{"d_expert": 304, "normalize_top_k": false, "balance_bias": false, "router_bias": true, "tie_word_embeddings": false}
Below are experts of layer 7 (counted from 0) of a mixture-of-experts language model. Rows are named router (the router's row for the expert), up (a neuron's input weights, with its number), down (a neuron's output weights, with its number) and show model dimensions 48-95. Each number is 200 + 20 x the weight over its row's rms, rounded and kept within 0 to 999.
After each expert's rows: "gets" lists some tokens that make up at least twice as much of what it gets as of all text; "comes before" lists some tokens at least twice as common just after its tokens as in all text. This comes from a sample of Wikipedia text that the model never trained on. Tokens count by the router's weight.

# expert 5
router,152,203,166,173,184,186,190,157,209,201,215,207,195,198,206,198,216,245,201,155,240,199,193,189,226,162,229,208,193,179,189,180,227,221,204,203,179,209,229,195,144,209,201,202,214,208,198,210
up0,221,237,157,181,187,147,207,190,194,209,201,187,206,171,209,193,192,240,180,207,197,174,199,200,177,204,213,213,173,184,220,182,203,201,191,213,212,190,201,198,202,161,183,201,209,188,230,185
down0,209,221,188,207,184,207,207,206,240,217,184,174,208,200,215,167,193,233,180,175,198,165,171,203,224,220,188,221,205,221,231,211,208,197,219,211,218,207,207,173,206,207,198,206,201,180,218,180
up1,147,179,208,205,177,211,163,197,208,196,193,189,208,168,213,194,251,204,213,215,184,204,199,225,220,196,215,194,191,229,208,191,220,192,213,174,210,220,208,198,169,177,193,201,238,183,205,177
down1,231,185,215,175,208,174,206,225,219,200,203,207,219,201,215,232,214,185,203,189,197,200,209,203,174,217,202,182,212,208,209,211,169,219,210,212,203,197,178,273,201,186,195,204,208,229,175,214
up2,195,214,175,219,214,167,196,179,198,197,187,205,199,213,184,177,195,202,171,168,217,224,197,201,212,246,229,232,180,179,183,195,225,197,207,197,178,189,178,192,200,206,203,189,225,235,191,166
down2,210,161,182,179,217,212,200,187,177,204,200,208,175,183,196,203,187,206,175,186,221,196,183,196,208,189,223,202,202,216,187,195,171,217,211,200,183,205,240,190,240,199,224,203,197,204,216,242
up3,231,194,193,178,167,192,202,210,247,187,196,213,202,209,212,217,205,208,182,232,220,215,186,232,225,186,209,226,228,197,189,228,222,209,163,184,204,181,194,184,190,182,203,230,242,185,200,199
down3,227,207,172,168,203,220,262,202,240,217,225,178,204,179,167,226,243,197,175,171,194,217,227,171,196,220,163,191,195,193,198,181,198,229,231,151,213,216,215,229,215,195,187,180,212,205,178,184
up4,212,216,218,178,198,200,171,201,182,211,199,197,181,227,231,202,209,242,218,196,220,169,219,179,188,196,189,188,191,222,196,201,193,220,198,218,238,222,202,211,188,189,194,181,216,202,185,187
down4,203,176,246,200,184,209,201,167,166,227,212,192,179,170,198,179,235,220,182,210,186,202,215,206,204,174,189,213,224,237,180,213,196,218,180,193,243,212,189,209,213,226,203,150,214,226,206,199
up5,186,201,169,203,174,171,181,196,215,207,187,200,235,168,194,238,177,195,227,214,166,172,224,186,210,194,178,214,221,192,205,205,218,201,192,209,198,216,228,204,183,199,204,205,213,236,231,207
down5,233,196,202,180,197,201,201,233,241,207,239,215,208,181,194,205,213,223,221,215,192,209,207,184,212,203,196,193,224,201,192,215,180,193,242,203,192,200,216,186,187,203,180,177,200,211,182,207
up6,207,213,203,209,165,196,171,198,196,171,195,165,210,234,219,208,198,221,158,204,220,213,188,223,220,186,197,230,163,190,213,181,225,199,201,194,171,210,182,156,209,237,208,196,226,219,236,188
down6,203,195,213,200,188,205,165,165,201,220,206,193,208,211,215,173,217,190,182,227,182,200,195,191,210,194,202,226,202,194,176,222,207,193,205,176,178,256,175,211,220,186,239,156,145,214,190,202
up7,208,174,188,175,213,210,203,174,219,225,208,212,195,226,165,221,226,168,183,240,202,177,215,192,205,145,212,250,212,195,167,200,240,166,175,216,195,215,178,177,186,172,203,208,207,194,214,189
down7,197,163,224,235,235,192,209,162,165,194,188,209,219,189,208,185,215,179,211,190,197,219,213,164,222,197,181,194,223,209,183,191,181,188,222,216,232,228,196,214,185,174,202,203,180,182,155,218
up8,158,217,197,193,225,149,173,227,180,200,187,205,212,182,210,199,195,220,183,187,198,210,190,179,190,166,186,174,178,201,209,230,250,194,166,230,233,243,221,215,209,201,227,139,183,184,211,194
down8,190,200,205,254,207,158,211,215,241,208,196,209,209,195,241,179,190,191,243,179,189,181,239,222,207,164,189,225,208,214,159,220,211,200,180,204,193,215,211,172,209,217,209,201,230,227,156,195
gets: " that", " which", " it", " The", " who", " It"
comes before: " the", " was", " of", " is", " he", " it"

# expert 6
router,196,218,215,212,212,175,206,191,222,210,185,212,184,219,183,205,197,243,217,211,193,233,202,227,208,169,198,181,202,203,207,187,172,203,190,187,196,170,199,222,188,200,199,180,193,178,198,162
up0,192,161,194,232,223,182,200,213,201,187,185,209,211,223,185,201,229,223,234,218,160,215,166,187,192,193,206,228,218,157,206,215,225,214,210,174,184,211,198,218,193,194,216,207,206,153,212,196
down0,223,185,199,216,211,192,230,199,226,209,219,167,212,217,197,204,200,195,190,172,226,221,227,215,255,167,183,177,195,191,187,205,171,190,194,196,206,203,189,217,189,205,251,151,192,166,218,215
up1,190,213,219,178,219,174,196,167,205,181,181,210,227,213,207,201,197,186,201,213,202,185,218,174,202,203,195,189,183,214,213,188,202,211,211,191,207,206,198,187,184,227,237,191,147,230,207,216
down1,185,183,203,167,195,191,217,185,177,195,204,181,196,192,217,244,195,202,198,192,216,209,201,188,192,157,199,187,212,212,194,158,188,210,176,203,189,215,204,211,203,174,201,196,225,195,213,223
up2,176,194,187,223,199,212,224,185,199,181,240,208,199,217,167,198,207,195,214,198,163,213,239,209,192,175,219,207,139,191,191,219,159,198,186,187,198,202,186,219,192,187,224,214,208,195,210,197
down2,179,205,180,181,216,230,195,200,192,194,203,229,188,208,187,188,194,163,242,220,216,196,162,164,175,212,220,224,207,227,213,184,177,213,188,217,205,198,180,198,209,233,203,209,215,189,207,209
up3,228,227,237,188,207,207,181,225,206,226,194,203,222,171,218,205,202,195,225,240,159,192,163,214,238,187,198,181,191,226,221,171,208,182,196,236,174,208,214,206,217,259,200,228,163,203,181,200
down3,181,198,195,176,220,219,161,186,167,188,193,178,221,214,164,172,166,205,197,195,185,213,183,160,206,191,234,184,203,181,204,182,197,227,190,197,222,247,167,217,253,166,224,223,202,185,212,168
up4,210,176,211,177,204,216,183,176,227,204,196,245,217,193,224,183,149,199,187,199,217,145,163,217,191,214,217,204,176,205,229,190,191,194,214,227,218,220,217,204,204,238,210,188,191,218,212,205
down4,209,218,211,210,240,196,192,175,178,222,225,208,207,189,197,201,191,203,229,201,177,177,220,198,203,214,175,256,252,200,207,241,224,194,199,189,162,183,184,233,224,185,196,238,212,193,204,179
up5,175,217,251,194,195,207,195,197,227,227,187,261,217,187,177,189,214,218,192,184,215,221,194,194,171,211,171,171,211,184,191,174,225,163,214,227,181,217,169,203,260,170,226,202,176,140,214,217
down5,220,168,185,224,234,193,209,195,173,180,197,218,171,177,173,228,176,209,191,199,198,199,198,209,217,199,150,195,205,170,189,215,236,190,188,185,188,192,220,205,206,224,182,234,168,185,203,167
up6,194,186,174,214,191,169,211,159,212,203,197,191,201,203,209,197,179,193,199,187,209,226,196,187,176,200,182,186,178,179,202,177,185,236,211,190,192,151,173,204,224,194,192,143,199,179,189,205
down6,184,209,209,208,190,172,208,198,176,197,198,207,202,195,171,203,206,177,207,211,219,213,199,204,184,195,185,212,229,195,237,206,223,256,182,220,197,161,208,196,226,204,171,201,191,197,207,176
up7,211,205,217,213,184,208,201,174,214,200,205,164,204,205,179,246,173,173,210,234,204,177,188,213,223,230,199,193,200,175,174,181,189,219,149,214,198,170,197,168,206,165,192,215,221,187,223,179
down7,212,211,220,201,208,213,202,189,220,220,196,193,162,238,206,197,215,214,217,203,183,218,190,190,204,187,208,171,200,196,190,186,190,231,209,216,200,192,206,213,214,186,227,213,207,205,211,189
up8,218,209,173,213,164,237,217,189,184,205,204,210,176,212,210,178,218,197,188,220,216,227,153,238,216,214,174,186,194,252,242,167,198,210,180,212,194,194,188,200,192,196,227,208,269,225,213,212
down8,218,187,195,185,209,195,249,212,192,203,222,194,197,207,194,227,206,191,198,218,204,201,211,217,189,154,217,217,218,219,188,223,238,202,217,172,228,201,196,275,171,171,218,162,228,211,230,180
gets: "1", "2", "3", "4", "5", "0"
comes before: "0", " |", "9", "–", ";", "."

# expert 1
router,175,196,207,206,194,186,191,195,182,234,204,204,181,204,207,208,152,146,170,193,175,194,200,185,241,221,196,173,200,212,214,216,222,187,189,195,188,159,181,186,200,195,198,189,195,200,201,171
up0,195,197,208,153,199,173,216,195,212,183,192,223,172,200,213,208,194,175,181,214,195,232,213,205,205,187,214,169,224,234,230,222,183,183,197,193,186,196,177,198,217,188,194,199,181,180,184,169
down0,196,185,212,215,215,232,218,209,183,210,207,189,229,191,180,162,169,199,217,188,214,179,196,206,195,216,188,207,218,238,196,199,185,187,215,213,189,195,183,206,212,232,182,247,174,214,210,204
up1,186,176,251,199,198,179,219,207,214,214,248,213,198,170,194,184,199,238,219,230,192,199,228,189,178,178,242,206,183,188,221,237,196,185,229,162,181,235,184,198,182,221,199,174,211,205,184,178
down1,180,167,185,188,174,180,220,177,196,220,184,227,194,204,228,174,217,231,202,228,183,201,182,172,204,214,233,185,230,164,205,194,187,216,198,213,187,223,214,196,208,181,209,198,205,172,223,211
up2,185,182,222,233,221,213,211,189,196,228,177,175,173,195,176,224,211,155,228,181,182,214,206,212,170,206,210,219,215,189,173,146,202,208,207,228,184,191,206,202,200,238,208,182,142,185,192,207
down2,171,186,199,211,191,221,159,226,191,205,203,201,187,205,175,202,228,210,199,229,230,187,182,190,210,209,172,171,193,191,201,201,195,200,168,219,182,199,199,195,229,200,204,206,195,198,174,190
up3,206,224,173,196,189,172,162,205,172,209,186,202,209,222,206,230,206,195,176,195,216,199,179,212,181,201,174,217,198,205,181,180,202,181,236,181,204,223,202,186,216,267,193,210,205,195,180,226
down3,189,196,190,208,226,235,171,178,217,176,180,199,209,191,174,202,201,188,208,190,215,175,212,209,197,218,216,174,185,177,196,197,216,186,190,235,204,199,202,210,210,238,177,198,227,218,197,183
up4,191,237,187,174,242,207,216,193,174,200,191,172,212,206,169,172,153,233,181,182,208,200,228,205,221,204,200,208,210,194,184,195,190,198,197,210,216,168,177,226,175,183,215,212,200,201,198,254
down4,187,204,187,189,181,257,210,200,200,218,206,239,194,233,217,222,205,224,191,198,192,236,191,174,212,207,199,186,196,185,210,170,201,171,215,222,220,191,191,177,179,221,203,232,187,195,183,197
up5,230,218,187,187,213,197,222,190,193,241,198,205,169,219,196,199,172,162,168,232,230,211,208,231,193,201,202,200,179,192,209,189,173,191,197,194,202,230,230,227,222,232,193,212,188,203,199,160
down5,193,174,170,231,171,204,162,190,187,228,202,219,165,194,199,214,180,171,188,223,167,166,188,219,213,201,203,196,231,186,222,210,194,156,226,187,193,219,223,214,233,197,187,204,187,175,214,198
up6,191,205,224,204,191,180,221,194,157,222,233,208,217,199,208,168,162,216,182,217,213,201,183,168,204,198,185,174,213,163,158,214,213,220,231,177,195,244,214,221,223,182,167,263,190,194,215,225
down6,193,191,173,212,230,221,197,210,186,181,185,215,219,194,164,194,198,201,257,183,230,171,233,207,253,230,182,178,207,226,201,222,149,154,222,188,168,217,170,193,183,239,225,191,176,215,182,175
up7,183,224,168,205,168,192,219,218,213,248,221,208,235,204,169,249,229,186,187,224,198,217,212,220,186,197,212,211,203,194,198,199,190,196,201,167,211,184,203,154,187,182,196,187,195,228,219,212
down7,195,183,166,146,173,192,223,224,217,171,190,206,174,202,174,162,211,215,214,212,180,178,195,199,214,196,232,223,188,241,212,187,197,189,181,220,193,195,214,195,196,183,205,189,214,224,181,208
up8,212,221,226,196,180,180,238,190,218,197,212,197,210,225,216,192,197,218,217,233,185,213,217,181,192,220,201,192,196,215,224,241,227,208,227,209,215,207,192,204,216,188,201,211,186,198,212,190
down8,181,220,241,203,198,206,187,205,200,227,189,183,161,225,208,211,188,206,184,205,198,192,217,191,200,180,229,220,204,217,178,226,210,210,204,200,174,199,197,178,155,226,195,179,193,226,156,196
gets: "s", "es", "ia", "ation", "ers", "ies"
comes before: ",", ".", " and", " of", " in", " ("

# expert 12
router,171,207,198,170,213,189,193,176,208,206,177,198,167,177,218,206,189,209,183,168,179,210,197,211,235,181,204,215,213,206,222,231,189,195,202,177,214,163,199,207,155,213,210,182,190,186,191,217
up0,212,169,217,214,193,231,173,194,217,199,207,199,196,222,217,178,172,204,272,206,247,218,201,204,201,200,181,209,196,195,233,226,178,192,232,193,216,205,191,244,169,185,212,227,215,201,192,225
down0,211,208,234,211,202,199,219,210,186,184,203,213,198,204,187,200,217,231,160,176,201,185,203,211,206,222,216,227,197,186,188,195,195,197,158,190,202,200,189,175,227,214,209,145,200,196,182,211
up1,224,197,216,171,203,231,211,186,218,202,219,185,212,217,191,190,215,186,202,178,212,185,216,178,198,202,203,209,157,194,175,190,220,194,211,227,156,216,197,197,185,187,201,191,208,228,192,238
down1,196,210,203,202,224,229,196,245,183,195,204,196,235,206,224,194,184,212,222,201,177,202,200,207,204,196,194,221,203,196,216,223,195,233,200,203,171,172,193,195,218,209,218,179,225,180,226,204
up2,210,195,186,194,210,196,216,171,209,184,159,239,194,227,199,228,221,213,196,184,209,163,181,196,213,235,212,189,238,227,211,175,211,197,237,175,197,217,173,232,192,231,225,187,165,242,161,195
down2,177,190,219,210,213,195,212,196,172,203,241,185,209,199,224,232,171,166,193,211,190,195,194,213,193,160,201,190,211,183,193,206,178,182,168,210,224,199,199,185,177,212,184,207,225,170,215,238
up3,205,184,173,187,218,212,207,228,207,199,191,212,186,213,226,202,206,205,209,208,185,177,201,219,174,191,185,182,150,204,189,204,211,158,201,193,214,211,220,170,191,199,237,205,217,216,209,216
down3,182,218,205,211,215,181,217,208,198,191,199,152,220,209,189,174,192,215,180,206,179,211,228,167,201,216,218,215,223,157,209,189,209,200,205,168,221,230,183,197,187,224,213,198,217,194,199,181
up4,206,208,209,221,202,178,220,199,169,231,208,203,218,226,177,242,192,199,216,185,189,166,184,222,231,182,181,207,250,205,188,234,193,188,178,205,175,224,213,182,212,213,228,199,173,155,205,208
down4,182,220,227,185,230,221,204,178,242,217,209,236,223,236,189,184,180,189,186,208,192,175,209,174,198,224,207,204,172,230,189,221,202,209,177,175,218,168,220,199,186,208,160,192,201,164,212,177
up5,192,188,205,172,184,172,185,219,188,223,202,219,208,212,188,208,216,201,216,210,179,177,198,192,181,206,210,239,207,219,228,211,198,180,213,184,228,222,225,196,213,210,211,212,213,198,207,166
down5,180,174,216,219,233,207,223,171,234,226,190,231,215,227,211,167,182,213,236,213,190,191,209,199,245,217,185,221,194,200,178,222,159,182,169,202,188,171,182,217,220,204,156,185,175,205,202,191
up6,174,200,259,217,217,201,211,205,209,213,190,209,224,212,177,203,197,217,215,164,163,205,177,149,205,222,220,147,239,190,226,196,190,222,194,191,185,201,193,207,182,204,190,217,168,197,162,244
down6,168,202,219,218,228,200,181,204,213,173,190,208,192,234,221,206,222,203,198,223,241,216,167,227,226,223,208,191,196,188,170,209,209,178,217,262,202,182,165,199,210,207,218,195,195,197,188,222
up7,187,203,206,199,183,203,221,189,192,217,175,179,216,195,203,213,202,214,181,240,222,187,200,203,189,161,251,193,240,206,209,185,144,178,193,184,198,226,213,182,207,197,173,199,169,198,217,195
down7,186,213,195,191,185,217,210,222,190,208,200,198,211,189,193,222,195,167,188,207,230,213,177,211,147,214,196,215,161,166,228,205,220,178,181,214,176,222,192,214,155,205,198,193,216,216,203,188
up8,191,176,188,214,215,207,170,214,208,205,215,179,209,215,212,204,216,213,231,190,190,213,228,148,213,196,227,188,208,204,190,201,204,219,229,179,174,188,192,168,206,171,200,213,189,175,227,218
down8,178,191,224,160,181,177,184,207,188,175,195,194,193,198,176,204,235,189,182,191,197,167,197,208,227,221,194,204,213,166,227,183,194,205,188,216,198,209,172,192,183,215,205,198,181,225,178,201
gets: "0", "9", "8", "1", "7", "6"
comes before: "0", "1", "8", "7", "9", "6"

# expert 13
router,193,208,206,213,189,223,188,201,203,187,233,211,203,212,219,203,177,233,183,186,200,211,195,219,215,174,196,202,201,186,196,213,177,180,199,217,222,220,164,198,191,186,199,195,209,188,212,263
up0,223,201,172,201,200,177,205,205,202,199,177,206,200,228,174,223,233,194,223,167,183,225,168,233,230,195,200,206,186,182,180,235,179,216,198,205,223,221,204,201,187,226,184,226,241,174,191,200
down0,189,201,241,208,202,209,199,210,169,204,175,184,176,158,183,187,209,187,212,193,202,211,197,200,193,188,219,199,184,178,184,162,199,188,206,213,238,202,198,195,206,233,231,203,183,208,200,201
up1,220,186,218,185,175,176,213,210,245,208,218,196,205,210,206,180,181,236,188,242,205,190,167,198,181,203,165,183,205,205,205,195,203,174,219,184,197,193,208,190,233,173,227,225,221,207,210,179
down1,216,222,198,235,169,200,204,228,190,162,176,198,169,191,197,217,173,226,205,213,231,220,190,190,199,174,163,211,184,199,163,177,181,215,199,218,208,203,199,218,195,251,195,218,192,209,180,180
up2,194,196,200,196,225,182,202,202,228,204,214,250,213,196,211,181,213,199,202,232,222,181,201,222,223,179,211,182,199,253,193,199,190,183,187,195,206,220,179,196,171,213,209,189,207,178,210,188
down2,204,202,207,231,173,229,188,229,188,234,218,241,167,198,202,214,184,182,197,190,151,185,171,203,222,249,175,219,181,179,209,210,190,199,187,190,167,210,194,201,202,166,197,237,208,227,180,201
up3,187,220,245,229,214,192,193,179,216,181,183,188,225,188,192,200,164,206,231,215,209,184,228,200,203,182,195,208,174,229,217,208,196,202,174,206,178,183,182,207,195,197,155,198,230,198,189,186
down3,182,227,197,198,195,188,163,211,198,250,169,254,191,168,192,211,231,204,190,207,173,251,202,202,197,184,169,194,170,180,207,202,204,172,189,177,225,205,234,201,195,206,172,189,211,213,199,211
up4,203,201,194,193,195,200,182,167,194,179,183,203,161,172,218,214,190,219,201,182,209,219,192,172,187,174,208,225,228,164,184,193,204,208,178,215,194,179,170,227,177,187,228,181,237,211,208,189
down4,195,201,172,185,209,250,220,206,208,200,205,180,213,181,223,212,214,180,190,234,207,186,165,202,189,216,177,190,240,189,204,209,202,195,195,223,200,189,196,198,219,229,189,225,204,161,216,208
up5,201,193,207,224,174,171,188,169,213,168,191,190,199,172,174,206,196,237,192,235,202,200,211,208,199,167,186,173,176,170,177,191,229,164,178,251,182,201,231,220,210,154,204,216,148,182,203,238
down5,195,215,232,188,211,200,212,241,191,223,230,222,202,207,227,190,205,155,187,180,155,173,221,224,204,177,230,199,212,167,222,235,198,211,214,195,216,186,192,193,170,202,221,191,227,193,194,213
up6,222,216,205,218,210,235,189,179,193,186,182,194,211,215,191,207,173,217,158,222,176,179,217,234,215,174,182,212,182,212,223,187,197,177,184,179,216,209,192,195,235,203,229,224,183,207,236,207
down6,235,210,207,265,184,219,183,186,167,188,206,192,215,207,182,233,192,205,219,219,197,225,200,197,151,181,192,223,193,168,199,265,203,197,235,229,205,213,199,232,172,181,234,214,216,175,192,209
up7,189,221,196,217,236,228,211,205,183,208,200,171,227,204,171,178,190,180,194,176,216,170,209,204,196,214,236,211,198,187,176,194,168,213,217,164,184,216,207,197,184,207,217,188,210,192,188,207
down7,212,151,217,157,194,176,215,205,236,192,160,229,170,164,215,235,209,209,229,206,181,207,187,187,211,188,207,184,177,208,142,178,209,187,205,205,212,194,199,195,205,238,191,199,194,174,198,186
up8,209,237,204,188,227,209,170,214,224,204,187,218,183,199,188,200,229,180,178,190,180,214,195,182,201,174,175,171,245,210,208,196,146,192,201,199,220,213,203,194,187,178,188,196,202,182,229,189
down8,180,201,172,195,205,183,194,205,200,206,236,183,223,214,164,229,214,206,199,172,186,190,185,215,197,198,226,219,179,197,196,190,221,186,203,172,186,213,213,203,196,236,211,209,178,197,186,201
gets: "\n", ".", " \"", "\"", "==", "==="
comes before: "\n", "|", "==", "The", "-", "==="

# expert 8
router,186,224,186,182,175,203,195,200,199,195,221,219,208,191,251,195,163,214,173,210,188,225,186,193,200,188,186,198,176,193,203,201,171,197,197,224,172,216,179,152,186,225,210,205,197,194,214,206
up0,220,220,187,209,193,210,216,186,155,193,193,171,199,225,172,210,189,189,231,183,224,180,182,166,205,209,163,206,213,193,225,205,218,214,206,191,220,199,184,236,182,201,186,193,186,190,180,223
down0,196,180,184,203,200,213,216,193,216,213,208,190,183,195,226,201,220,181,168,202,213,183,190,228,218,209,192,203,206,187,195,213,226,227,230,227,188,189,223,202,207,202,208,210,206,205,207,226
up1,175,221,215,181,226,213,193,200,219,204,199,218,203,228,204,201,217,174,177,200,211,226,199,206,224,183,165,210,184,200,211,166,194,179,200,180,223,201,206,212,211,206,222,232,196,187,201,227
down1,194,177,215,189,206,225,189,193,215,200,199,189,159,173,183,228,188,222,210,216,208,217,211,182,204,208,224,186,196,196,205,246,236,221,192,203,186,210,226,205,226,198,221,170,212,190,193,202
up2,226,225,192,214,203,185,209,218,227,185,224,207,173,186,208,210,205,201,193,216,245,209,205,220,215,193,211,160,226,210,203,207,204,159,196,215,204,212,169,196,179,240,233,154,174,224,212,226
down2,197,207,207,222,211,195,243,191,218,232,193,224,254,184,223,194,198,187,180,194,168,238,207,218,184,176,219,238,172,209,177,216,212,244,202,237,200,204,230,158,184,200,223,192,223,201,226,184
up3,233,159,203,196,215,192,233,179,224,212,164,183,225,204,193,223,204,185,217,206,209,198,199,181,182,181,213,208,184,225,191,191,218,205,208,219,245,180,188,178,185,199,199,240,190,184,217,240
down3,231,166,218,182,238,227,212,212,216,194,195,176,194,201,157,207,225,213,236,224,218,165,187,181,205,217,217,209,189,183,226,203,178,231,206,219,218,189,194,182,220,200,177,192,197,176,163,194
up4,176,208,212,178,191,204,154,220,199,195,199,227,212,181,224,210,196,210,206,214,192,197,171,170,197,186,205,188,214,205,147,204,160,172,173,203,229,215,164,212,211,173,207,249,156,178,218,208
down4,193,223,221,170,200,232,211,197,198,197,231,214,196,197,197,169,184,229,173,173,173,209,211,201,202,202,202,184,197,204,185,199,206,220,215,202,199,236,219,173,240,236,202,218,201,195,203,215
up5,208,197,243,175,240,184,224,213,190,219,179,206,200,187,194,169,187,181,200,192,192,190,211,226,205,205,236,208,228,218,199,199,180,177,212,228,200,214,201,168,194,196,211,217,207,213,216,212
down5,204,214,217,226,172,211,193,198,205,193,223,236,200,188,229,175,180,181,212,189,220,183,243,174,195,191,175,204,211,194,192,189,195,245,211,204,180,198,209,229,180,198,189,205,168,170,205,237
up6,211,201,169,197,189,215,194,181,189,188,197,183,182,191,204,199,194,217,225,186,167,227,199,219,207,182,192,162,207,176,194,181,212,181,202,203,233,186,222,185,213,207,169,194,211,234,221,201
down6,164,180,217,199,240,244,214,211,199,220,187,237,221,240,170,212,201,225,216,191,209,178,191,173,193,221,217,193,181,217,198,264,226,241,204,225,170,180,226,236,192,168,234,189,188,189,157,191
up7,218,205,196,167,176,177,222,193,212,202,191,220,178,179,203,208,172,213,194,180,226,182,207,181,176,196,224,241,220,196,184,206,200,196,230,169,208,228,233,184,199,213,222,189,185,201,179,205
down7,212,203,193,191,204,220,186,214,169,173,210,188,171,204,165,214,182,195,212,206,225,174,205,212,187,193,197,193,212,202,210,223,177,212,206,181,200,174,173,193,187,196,205,177,228,200,186,169
up8,224,207,210,220,167,181,170,183,230,167,183,179,222,202,196,189,181,228,146,180,193,179,174,182,223,203,244,190,191,197,178,219,208,216,190,184,221,242,180,203,180,194,205,201,250,201,179,210
down8,196,211,228,192,174,182,181,200,244,182,190,234,183,205,193,191,204,149,206,201,198,223,244,168,208,220,173,221,169,214,192,161,179,217,200,178,217,184,224,202,187,187,193,184,182,192,206,185
gets: ",", " (", " |", ";", ")", ":"
comes before: " ", " and", " which", " but", " he", " who"

# expert 3
router,182,194,192,193,215,187,200,230,194,188,190,186,186,183,222,197,191,207,162,145,198,202,194,180,200,191,190,209,167,205,212,209,210,199,207,187,203,158,201,189,192,205,189,204,213,225,206,196
up0,191,189,221,210,206,181,196,203,194,186,165,241,167,200,185,223,229,192,185,184,238,207,200,205,184,176,209,210,228,207,209,204,195,216,188,213,215,193,169,202,191,218,224,216,219,189,215,212
down0,226,196,204,217,201,205,141,185,175,203,190,187,206,206,196,258,195,209,190,204,186,199,173,222,219,201,213,171,175,204,197,179,208,205,228,173,210,222,175,196,214,232,222,219,202,220,173,183
up1,238,208,213,201,181,209,200,216,172,178,207,220,227,198,230,199,219,221,186,185,175,192,205,194,211,188,207,200,205,226,160,207,193,173,224,208,197,199,222,230,256,190,213,180,174,183,219,187
down1,151,174,167,183,233,198,229,184,215,237,214,197,203,196,234,179,210,182,228,244,199,223,227,178,162,188,169,223,214,192,201,200,210,171,204,179,195,226,225,209,167,210,218,220,249,206,158,250
up2,179,200,216,195,208,193,225,220,185,191,211,170,191,218,189,221,232,174,184,231,178,212,155,162,187,190,191,233,175,210,186,207,229,207,217,174,195,212,193,212,209,236,222,210,206,180,216,209
down2,189,181,213,189,181,199,248,187,238,192,208,194,208,205,223,204,202,232,223,207,197,216,195,224,225,185,187,184,243,229,220,202,203,240,189,189,189,134,190,171,181,163,196,216,187,189,223,197
up3,183,200,157,184,208,193,220,212,214,175,212,177,181,194,195,239,176,178,236,236,233,173,197,184,222,201,208,201,189,235,235,207,185,204,203,185,208,217,229,210,223,159,206,198,206,204,225,182
down3,172,201,220,202,183,179,215,192,190,218,195,163,138,213,166,202,175,190,164,209,240,202,207,210,192,195,209,149,189,202,214,220,176,156,206,197,227,198,221,197,205,220,205,210,188,221,190,208
up4,215,212,237,187,207,237,193,230,177,186,187,177,230,229,234,186,219,204,198,209,161,213,185,195,176,212,205,200,228,239,192,199,187,208,206,212,202,228,219,205,193,164,197,192,197,240,217,213
down4,189,214,174,217,206,221,202,236,212,194,194,206,203,186,186,188,203,205,208,224,216,215,183,184,190,259,181,224,221,205,224,205,225,196,211,211,225,208,231,189,204,225,208,198,187,193,189,188
up5,201,229,191,216,219,171,225,203,200,226,205,184,224,192,196,229,198,184,211,193,238,188,194,152,172,188,196,200,215,180,211,208,216,249,249,215,215,158,207,195,205,208,191,186,177,198,235,192
down5,189,227,211,182,226,188,176,171,238,197,205,198,191,196,185,187,233,216,197,175,168,224,228,199,196,213,206,231,186,188,218,185,236,208,189,218,229,258,206,187,187,227,167,194,225,202,173,195
up6,175,173,157,200,215,256,213,208,165,195,207,175,175,258,236,185,183,206,202,171,214,170,202,190,181,199,176,200,213,211,225,189,221,210,191,192,226,217,182,188,186,238,180,195,170,241,210,195
down6,200,209,201,182,171,212,165,198,196,217,166,194,193,180,219,219,209,203,201,218,188,174,214,185,239,202,209,202,213,170,176,202,186,197,158,221,203,196,182,205,195,168,239,192,234,189,213,189
up7,233,183,191,206,200,204,203,179,209,234,211,164,188,222,251,228,203,176,217,224,215,199,188,200,175,214,203,197,197,208,211,223,167,184,198,193,214,204,204,201,197,191,175,171,218,202,199,201
down7,204,156,214,183,197,168,222,213,207,203,212,210,246,191,217,200,164,178,174,196,222,222,180,197,197,183,217,205,162,175,204,207,181,206,195,189,159,181,220,213,197,195,231,168,187,188,191,205
up8,197,200,220,215,199,219,190,192,183,220,178,194,186,211,197,223,243,244,168,217,193,165,177,232,194,232,241,225,162,198,240,197,193,186,177,209,205,186,188,212,173,202,171,211,169,187,241,212
down8,191,197,242,221,169,185,173,197,193,235,201,170,209,187,238,197,208,216,224,210,228,208,199,200,165,178,193,210,179,188,200,201,198,211,216,221,193,189,183,217,170,205,175,196,188,197,163,182
gets: "er", "or", "ist", "man", "ant", "ter"
comes before: " of", "s", ":", " and", "'", "ship"